Experts of a small language model.
Size: 20 layers, vocabulary 8192, 34.7M parameters.
Experts: 32 experts in each of 19 layers, 48 SwiGLU neurons an expert, 2 picks a token, a shared expert of 128 neurons.
Training: a variant of Muon for the experts, 264M tokens.
Below are experts of layer 13 (counted from 0) of a mixture-of-experts language model. Rows are named router (the router's row for the expert), gate (a neuron's input weights, with its number), up (a neuron's input weights, with its number) and show model dimensions 0-255. Each number is 500 + 50 x the weight over its row's rms, rounded and kept within 0 to 999. Numbers have three digits each.
After each expert's rows: a language model's description of what the expert responds to. This comes from a sample of Wikipedia text that the model never trained on.

# expert 15
router:497604562571585530528561531419491436480520608527497482508493550486629578406502460619505477471508555452563490483515568510573465579505417469483559511529428522437386557531503525487545598450459530563513474460556505584486477462530456467569547535465470474424488530528497490473445464504590525519500503614534572459505448478427544524547514528486560491564501553452516426490460523451499469474586463498582602530524515536512434588533434379411476499540544537498486504448509502472519464506534461479473432464524496420347518418484556510454554403498536533525504441473532555558464548510488529519475526508452602542505516422496502511452542503521518438471490521637554550526473449510434429509519474660445514452506543417553515496414443501438475479548520543515523466536415551510494457557395537
gate1:542570515492436500477408568538533396556468437451461560569489487468534610495348470422491541507437582523436469514479479498433490618541526611511414433438415530481478575485545473508548561452461458598445468471496540459505458471532485585477484519575513435512562457523568513564513571408482569432535537480565470420425532541468486493507587529534491469566539524530557504457516497461442518514428559487557479526585459498549464557523510462463527444477563499502431555522543483481520526522541443554517435521506592523559399556517501575504466501480497526447535403355471582491505421560536432494621492567458466551485532575465488498445515574568472559437420493483474469455585459471527511510538468415572567491497449526507427546435571493449562451495508453544575515494460510503556447416467495
up1:564549434543567494505487490363534548440467528569458372477574464515483637544480429533565511469402434446539484460527543456475546545517506497501539555501521615470495474451477552555514462482511500461493451585488514490482401530566551518572510509505473468504524488470453509513573591577522482487503518478499576491394509485502488479626439471597509420538491518511530490632468451539513541479512507491505485527483469529491549509507362589471437507469487428580450491419498454544433479455535492438490500515501452543496397483535457482513486456476444566549565527515553514456531439529577469577531491502404504444524557544492536532560472599411403538501491513534512532610473610551461483645493614477576463474505563487529423454518490542513471555606438447515414560545537479511535485489533418
Individual digits in table numbers, especially match scores, statistics, heights and counts, such as 14–0 and 5,594.

# expert 6
router:417521472552551474509587552524423459481601510528534444601474576405494561479527426561586521504474487430539463522536462455608581447518449453502566538496544526545422534471554529557400560471542580524555470521477485497613487475571525401543522535460449441465565587556442518522442409511579517552513482543533444472553453578506553476529461523543530507545569505439461553467453434489460467563582536467516580502573375498488475537528495533450520551595614492461401532487555338463466468509478474552545450490512493419509521467543576534528468537484591494516500433534525519497489466526437528548510488560546515465471453480457528581483497464544592490543577488559544545485527515484447445379463457496552408403503518468567531532490473558450541558461514580496511428552483521523458544578446540
gate0:515507544557432479489504522504504380627524485617516504436458472492493476517480552512579506497455547472475505522442448561559476546439432562526514533560543546503527590477497491527527515493589457556498534563528515514622450503471536556553399491524437506450444490525549473509536429442508520527488523509526462493607507399437544503459465395459413567457553453523473527547549537460497450419438485425463534529504371529362548530499494548503529452438514542513530450527435526482422552447474510471445481536600548570550491497466484532430556494553489516497488497525468499599434409555464581523516569486479483417456532608512539556434547568520487488457513564541551519455443525457487444469454500494512487443447400543486526538425599535419485530356477532427598445454591557467609559522500550
up0:476482444455563612456514471518559461589524511371504497420514483610542478518524510532538507517509453478540530514475603508543467531501556537523532524502501506424492488516439435476359561540421488550455552466458540516498536512566456434439393510470548461466535516516581531444396594399478577550545585515508488499429453464440540505489530549513456430481499556567532521560587482531479492513489514539488565419425569566504536526524522499503415490454468446443475577521397476534474546476552590474421448516532496384512445461507477525567526418496394516443453460512479503449453411593544494502572569479457549524479540557438599471477569576414533564576498548572533426518387395534507494458533540456422472494480530517501440531504471602502444457567519426430575489510489535524453504458519471
Verbs, auxiliaries and adverbs in running narrative prose, such as had, been, also, became, and -ed/-ing verb endings.

# expert 21
router:505562535602567511545458459441491427481536529573595455481550534498510468471499537557526489519427513493527448528525539472560503504439469495440577589444486504469477550473575527478499651535551520556560400443519412461496407500546543532552606535517551515422473531492447462488451488526591616603475596612563515451534438540494543404586487517534521473596524524441487524515486501522520537463433389500494491567492449502461511531565550486461449570533478476514492547458514471462469469451558531536474447519546524474369602490483545544473450525517554510512549518424459536435480439612510543566457538522415485464551584406501540629497502497588499481505502468588563458478526536429532431428545524484490521428454551438543475492436497518511468441494422554484515524634515498539482448538599529
gate1:487655476509534497518476492561536483558492419543536513474439498523464487499480596591458544542440457531503425493537544568434535505406458431439402492452522575444574479459612425443443641535512496535538472511536486494434475462457463514458458477538530515525526401495490456558537482468532559575520534524532557449465521558518456456495581485435506523415495494423491459492505487460516561484482449475484545452459410544496438516554498579471516467504543585443464584435504491492564558489496517483546511460406493514387556477578542510443519494511490496573441622414478489449539461569488479528437521537586530510467539414437449469506452347586433430449495430543596381435492478471453437559440507462437463470446578481511457471449541582586466476533493502567446517448487471592497467475521486
up1:440512512471541412512442465444375488486571475539468562479482600553532598461527394537565487481478469488490549475460504527465519471568487468495602455504504469471509417480530474513548580493512491617495492486505538464466386448592565507557510458513508459481557485405512588488399530517460485431531451500573506583504496475574576405421385546544548432462531577488472531564534556558526434545440464442474630505504502534534433572502514494472478588468531521577527438466477505603537456577506561416455442464502515459469439493478459513502555529498418443554473474372486543514557496557490552492493413521504556441438547450604477503518522520514612466464416495538416457501525492554522455533449560431572561507555599588472538516454480520618473504503505518505459509516498513459533409449453532
Digits inside years in dates and biographical infoboxes, such as born 1945 and 1914–1920, plus century and ago.

# expert 3
router:486506485598595524541509529463481450446534640631511452531570611524525569454472543511470522443511463403512507534518596430562561529480433428528493470431425522470518576473525455482525559628473480445505490499502477562479511588522462402550593567522428396384520432559534473604463475533524549495540515548521504478428406498497584502538540485489498490547576514455502534530435495503558538471529481542487550463511451537542539534532471543437483527460497466493448488471594455438471450506502491475438485502486490425464476425460524480450507544395541429527486454423440640554527577538473568531507543546483500447518561511556524531430471485572496441452541544573516491482469517534526508424571412590485483510513483389572524578445444538495540495466530520485534432568493584583507387569452493
gate0:535454469574444497622539466467469482418512455494475471497528488468488459580536528519401381447520504491516544482408532583542603460436438505440485494495654494613564549454488491463408464414434451469573483442482539486530535578500444618506448501487549481481582516395508519501504549516549514521515544574486521463580457536530510434586466461433461533466489405443416548525503435516457487504455452500548403475546539495442618547450493531479469476496518436467625567524573499500504502483578515474535581537557540433473480512524518525446449541506519573435560507471459495430479523516560530460463505544484476459531594502475479588489531564504481540568514522574473611533410541482430440481527517610518459573492512527537469402509558513568429488471612508421541474474483561485485598505547528
up0:480504514510547513538526463481548468560551482511558418475573478539465469433534577577495489473511454520524572542531488590405503448516509498465398452486449605529466497456505559488488476460491487504602435612524427568527511515506559447555450467445538529652507511637433550452427483547477508421469485500469529588534482532510560493428362522508550532576561516562522549428525494472517476501544560357530520506466475515479505485501528560448460494546511419540513475485532476580473470506536530570516459475441530456483453506538459491545495485473550541531426408576405457414451537468402567507484466486538482673489451534477471560482560459516463541469526492525483530562421400477532458514534619579432498491447450571435462527511557604573460433467495405528422517526469462475546496430460492
Pipe separators, line breaks, blank spaces and minus or dash signs between cells in sports tables and data tables.

# expert 11
router:475478483542545517525524537468431480498597480546449419532499516525530518398422401592509514420490590433572470545524524488494490469498461425398482409450566544501477515506489547568416472538434441573468501419501463477514490574498490478616509495404409456506442525518516493566429443531527561510536516562493478528528457516433517499544541587498470532504470469493419481551430487571424469520522428518514564517550505501552518484544500547505464555527497524522476541470535448525429371469479487627412489560457375358471517460406525499469574458440540425527478436482481542439440607500446507536449556547563478532511538481595572508537452456578530411469549573532506523563590507417480480468579476560486541496526514489533500549489394592422449505435523638503504518547494476484553478472472525
gate1:481472575504542523531409518506507507532520499435495536556451534509513535405499557607570506453496519482456501466473557588453461523477572561474504486480553528483548478474558543491512547450435486600448539485538482546514561475486513517604552509533509520499567504552601480505435470464520451509521506524484407462587480435547501511473483527592597528485534505576396465555481464522414506505532417427547556528597495546510464526486469436510544396477465383469479500523479537466408519474386602484449520431467502542575447563448507471485483568503467403567457421401371492495536521517504503545480492496459472530443414521644475460530499507437539458481530546542595586465551463417545486443503427549507557414497493521473466537503534483507445430566624546525548459463416564544385538430461602
up1:452406360531487559493526523521516506461543522584492540547481495495590535501483481513554541443580449474591469463502546404464450492534454500544553584463473478495469452454502551449372526441554583551487542587471499508501459495506602420534487519505394541542419531362415500501503502517519525533517500364524522608425463519529588557516495549560515472504551501501467570444619449578445470473552493506615467532516420534427507566415547524510498526462404467524420509496523496485473464526555507476484569566492559396486484459424506501437537534492500451494534479560514490482621529461519388444525486496485510397572540539448530511390493491491463482554478521466455592506580495545483462454453531470535397441581530480494482524486548507540451477490377569453476519484544532493417534550436530
First piece of a capitalized word or name opening a table cell or list item, such as Go(alkeeper), Mak(e), G, Caps, Chevrolet, Yes, Nominated.

# expert 31
router:420495447582501489510553518516430457469557622512600523563526531548490526451393523561577493468579577482513454489515589525548486487487469424436473506461548505420498510511569491495473552509454498555488439410528478485427403563590477419480530553452495531456473500551452469423536502491524558520614579488527529403517435531428544480527423548411472504553492601487403590472427500521454469499483422450487519493554540398538411519525525535505452500476543503312516536528458519452442458532549519553456521520483540493502469468475479526523576502490581399490450496381471560465489534562470564559429439537585424535465509500488440501431444506546461461552514483577553505473464489480528426440492577558466557426509500446548458530537517442573418506542542620480539532570500483555561458452487482
gate0:446485470445446522419584541475493516460553532485576514490490589488547561454401459467508443445465509449575536511408545496517629553535560585439484549463461375466491497545438467436472498524578564471442523456507530513476556495518557501600532493483500517525455520467436502568533559559484412528546509634479460327551522509574494422534457524507508473546465509539396544473549534519467432480510547475465452573476516458451460507410437478454517505537410609452541571557487543542490479576574525571497478526399471506506441519555537560498577486531486537423479532498566584396526491485604551496485481471518516520529550441568493466444521558485536542450489622559498499427495518510537463515454586435508440420422489409531519466430619498537510489606536553464516437499514451506481519513549521
up0:543581562568484579516439451510539553512506501506505500546501520392560485551490512441454534562435489520492414511509553532478469532462533517582481499488590526523444446486532559538488460494500464587538562471562489442478426527480452536502440498568582569357480573478523532552496504402472630527458550471541417528510529475451442555445561581476461533521586492574486371508519467509534489533517482618570557511568509441509461394549513495558471483537564499509481476470539465559494504577401493532510457510597480548538491494518461542457494482563491591510486472524553521610476564519514459633479465508496523493409451476559518513459569523494449485544476497409462524545407467568562632451499407479504514501547437597515569495480573582517512469564484398565410493453394466549487448560558482
Capitalized name starts and infobox or taxonomy fields after dash or colon, such as Sam, William, Clade, Can-ton, Al-ma mater.

# expert 2
router:473486475545551468559588488427415453574521521475552403545559544478567546466526541586477582435568540442497399421607538484511519438541379467507466534502498520435440535526540469440444605560534528590497508534421503438462485585539511440554611485455425505485488481544482519529504477533486590577471556565450502547494502579466581524494547592456490515469537484506414464504390546530512505548542482492474549480479443505519491415533516549469494524484544508470464560489534480469439409497567499462470433542474442442406468485550511501607501524460477471579467479429481557481520525505468577558435462480579558528490554507555552503442483474639552402455508525585554555510479483472498510421575484512431398518604515413541441522523434526474497515471548517507482460577517536495603439457371475
gate0:391447482433528374516586497529473543576535474602564458493483492414607424500560552502509609495562513523452472524532558548554557424543576544465517510568536553526490568545524558559439539432463501581500485482480459575520529509483512493532466572544474558454451437593554476530473443489488509514503497525545427429345470439472518517551511505512559504428523557520488474505575365509378468486526448486528518454568460485510518481543476472496535549520519488586459545568513463494498456444522460477538558534515514479424580380440471527439450504463458441550366440500480525459569478515382527476424512539450446482460445522563470548604460523438446526493492565512542607537543477483523391565472515442517500563479505457573509456499524588544462490493478452507485526551512530375450473556517587
up0:435612473474548518544493536593466450492580589528580514420475557540411525503525498611520497521543431458437445446522484560525458420497477507481466415552468486440440444478524431455483553497552546515501528468503471549506487565453570460477547506484569484499564493443587505477510507402496520502530519448474581483509506492465531495494464428464551483495468469467501516531444526462512464504480457364519440496593430473470468440518604557423525410451551428632489483486447514467421444464492537462614424463530446494543520412534490518497509591499461561531569438525638550593504500466438429457460474468499522479557488441494488455529467552487585518447609499614517366520525478585475419516490430482445493451508458558537547539474546470594457521472522504519516459460557384413580562461541476
Punctuation, dashes, colons and digits inside tables, results and code or LaTeX, plus rare bytes from non-Latin scripts, such as 1:49.64, 2003, \rm.

# expert 22
router:588559495558556532579571540484435475490687520521524505438470547432510527472494528534531520505552515485464498544595500509572501467548493456423423451443492555508499516421569488522489571499422526494529455512556408430483513571514444340519511511531437474504443504530349503522422493476567572606482526549547476476433419463496579451533482496550525416575536450532443486470484443516425548556547451577545529408504434508514450494609480491445497520531458458478494493425584562497511484546556449475605483431484436467446513519465573523435592543439499504496492521499455511437495437483551565504436513544436451465554507507522493546455513510469498439515638533521494558539440488439441463406577527526438437470551598437537450517452489475513468417515577536538493465577532536563570507457460503
gate0:490508530452468478534518448534521472387537488463420482493510599486517546429495394548556432531543627525434593586462472570496538515512395546422470514408519531498596463478486514527476467555552494523453518614422476500428501517527510512497504568460553525581503433525500637470484506455557487490444504566520462542610378495518499605480492532485567537493553466470580483444536520498503524385562414460466492550602525499442509449554496510527491492408469490471446426503579496518502450484549524382536503414493435455477542472559467546421517476597592445493462520534456565438515468493552550437471502539426507521564468432489490512524503429378535491513429525503503583513581475474442478510585580450454521440476545418492573493528429490566504543510505511583472459472588505577479503514426463
up0:409578568522571521581616425433477521465486557530457541382475420499473548452482470584590464445525482489518519510468569464474531583475483527454461519524471563454547481533489574594533489422523477543469486535514492412493483505520429588601430539498495449478529434523516465511471447464442544389499522530606510555476450563572396494553527545600495493568514484517622545524574524565457490509458427465511565511565489439523591469466550491398519571483484538452574521473464552526498463452520486534551514564415471458524449535461471531485388506448508521506507550560519481504485394464499472428493453409506507471489479616582518479524467459439378475501463477515473488528596422588545503420427591438551513507553453573442489572505513466558527456619499487492526508465438540462447515549528534
Participles and predicate words right after was, is, were or be, such as named, known, called, born, listed, plus un-, non-, dis- prefixes.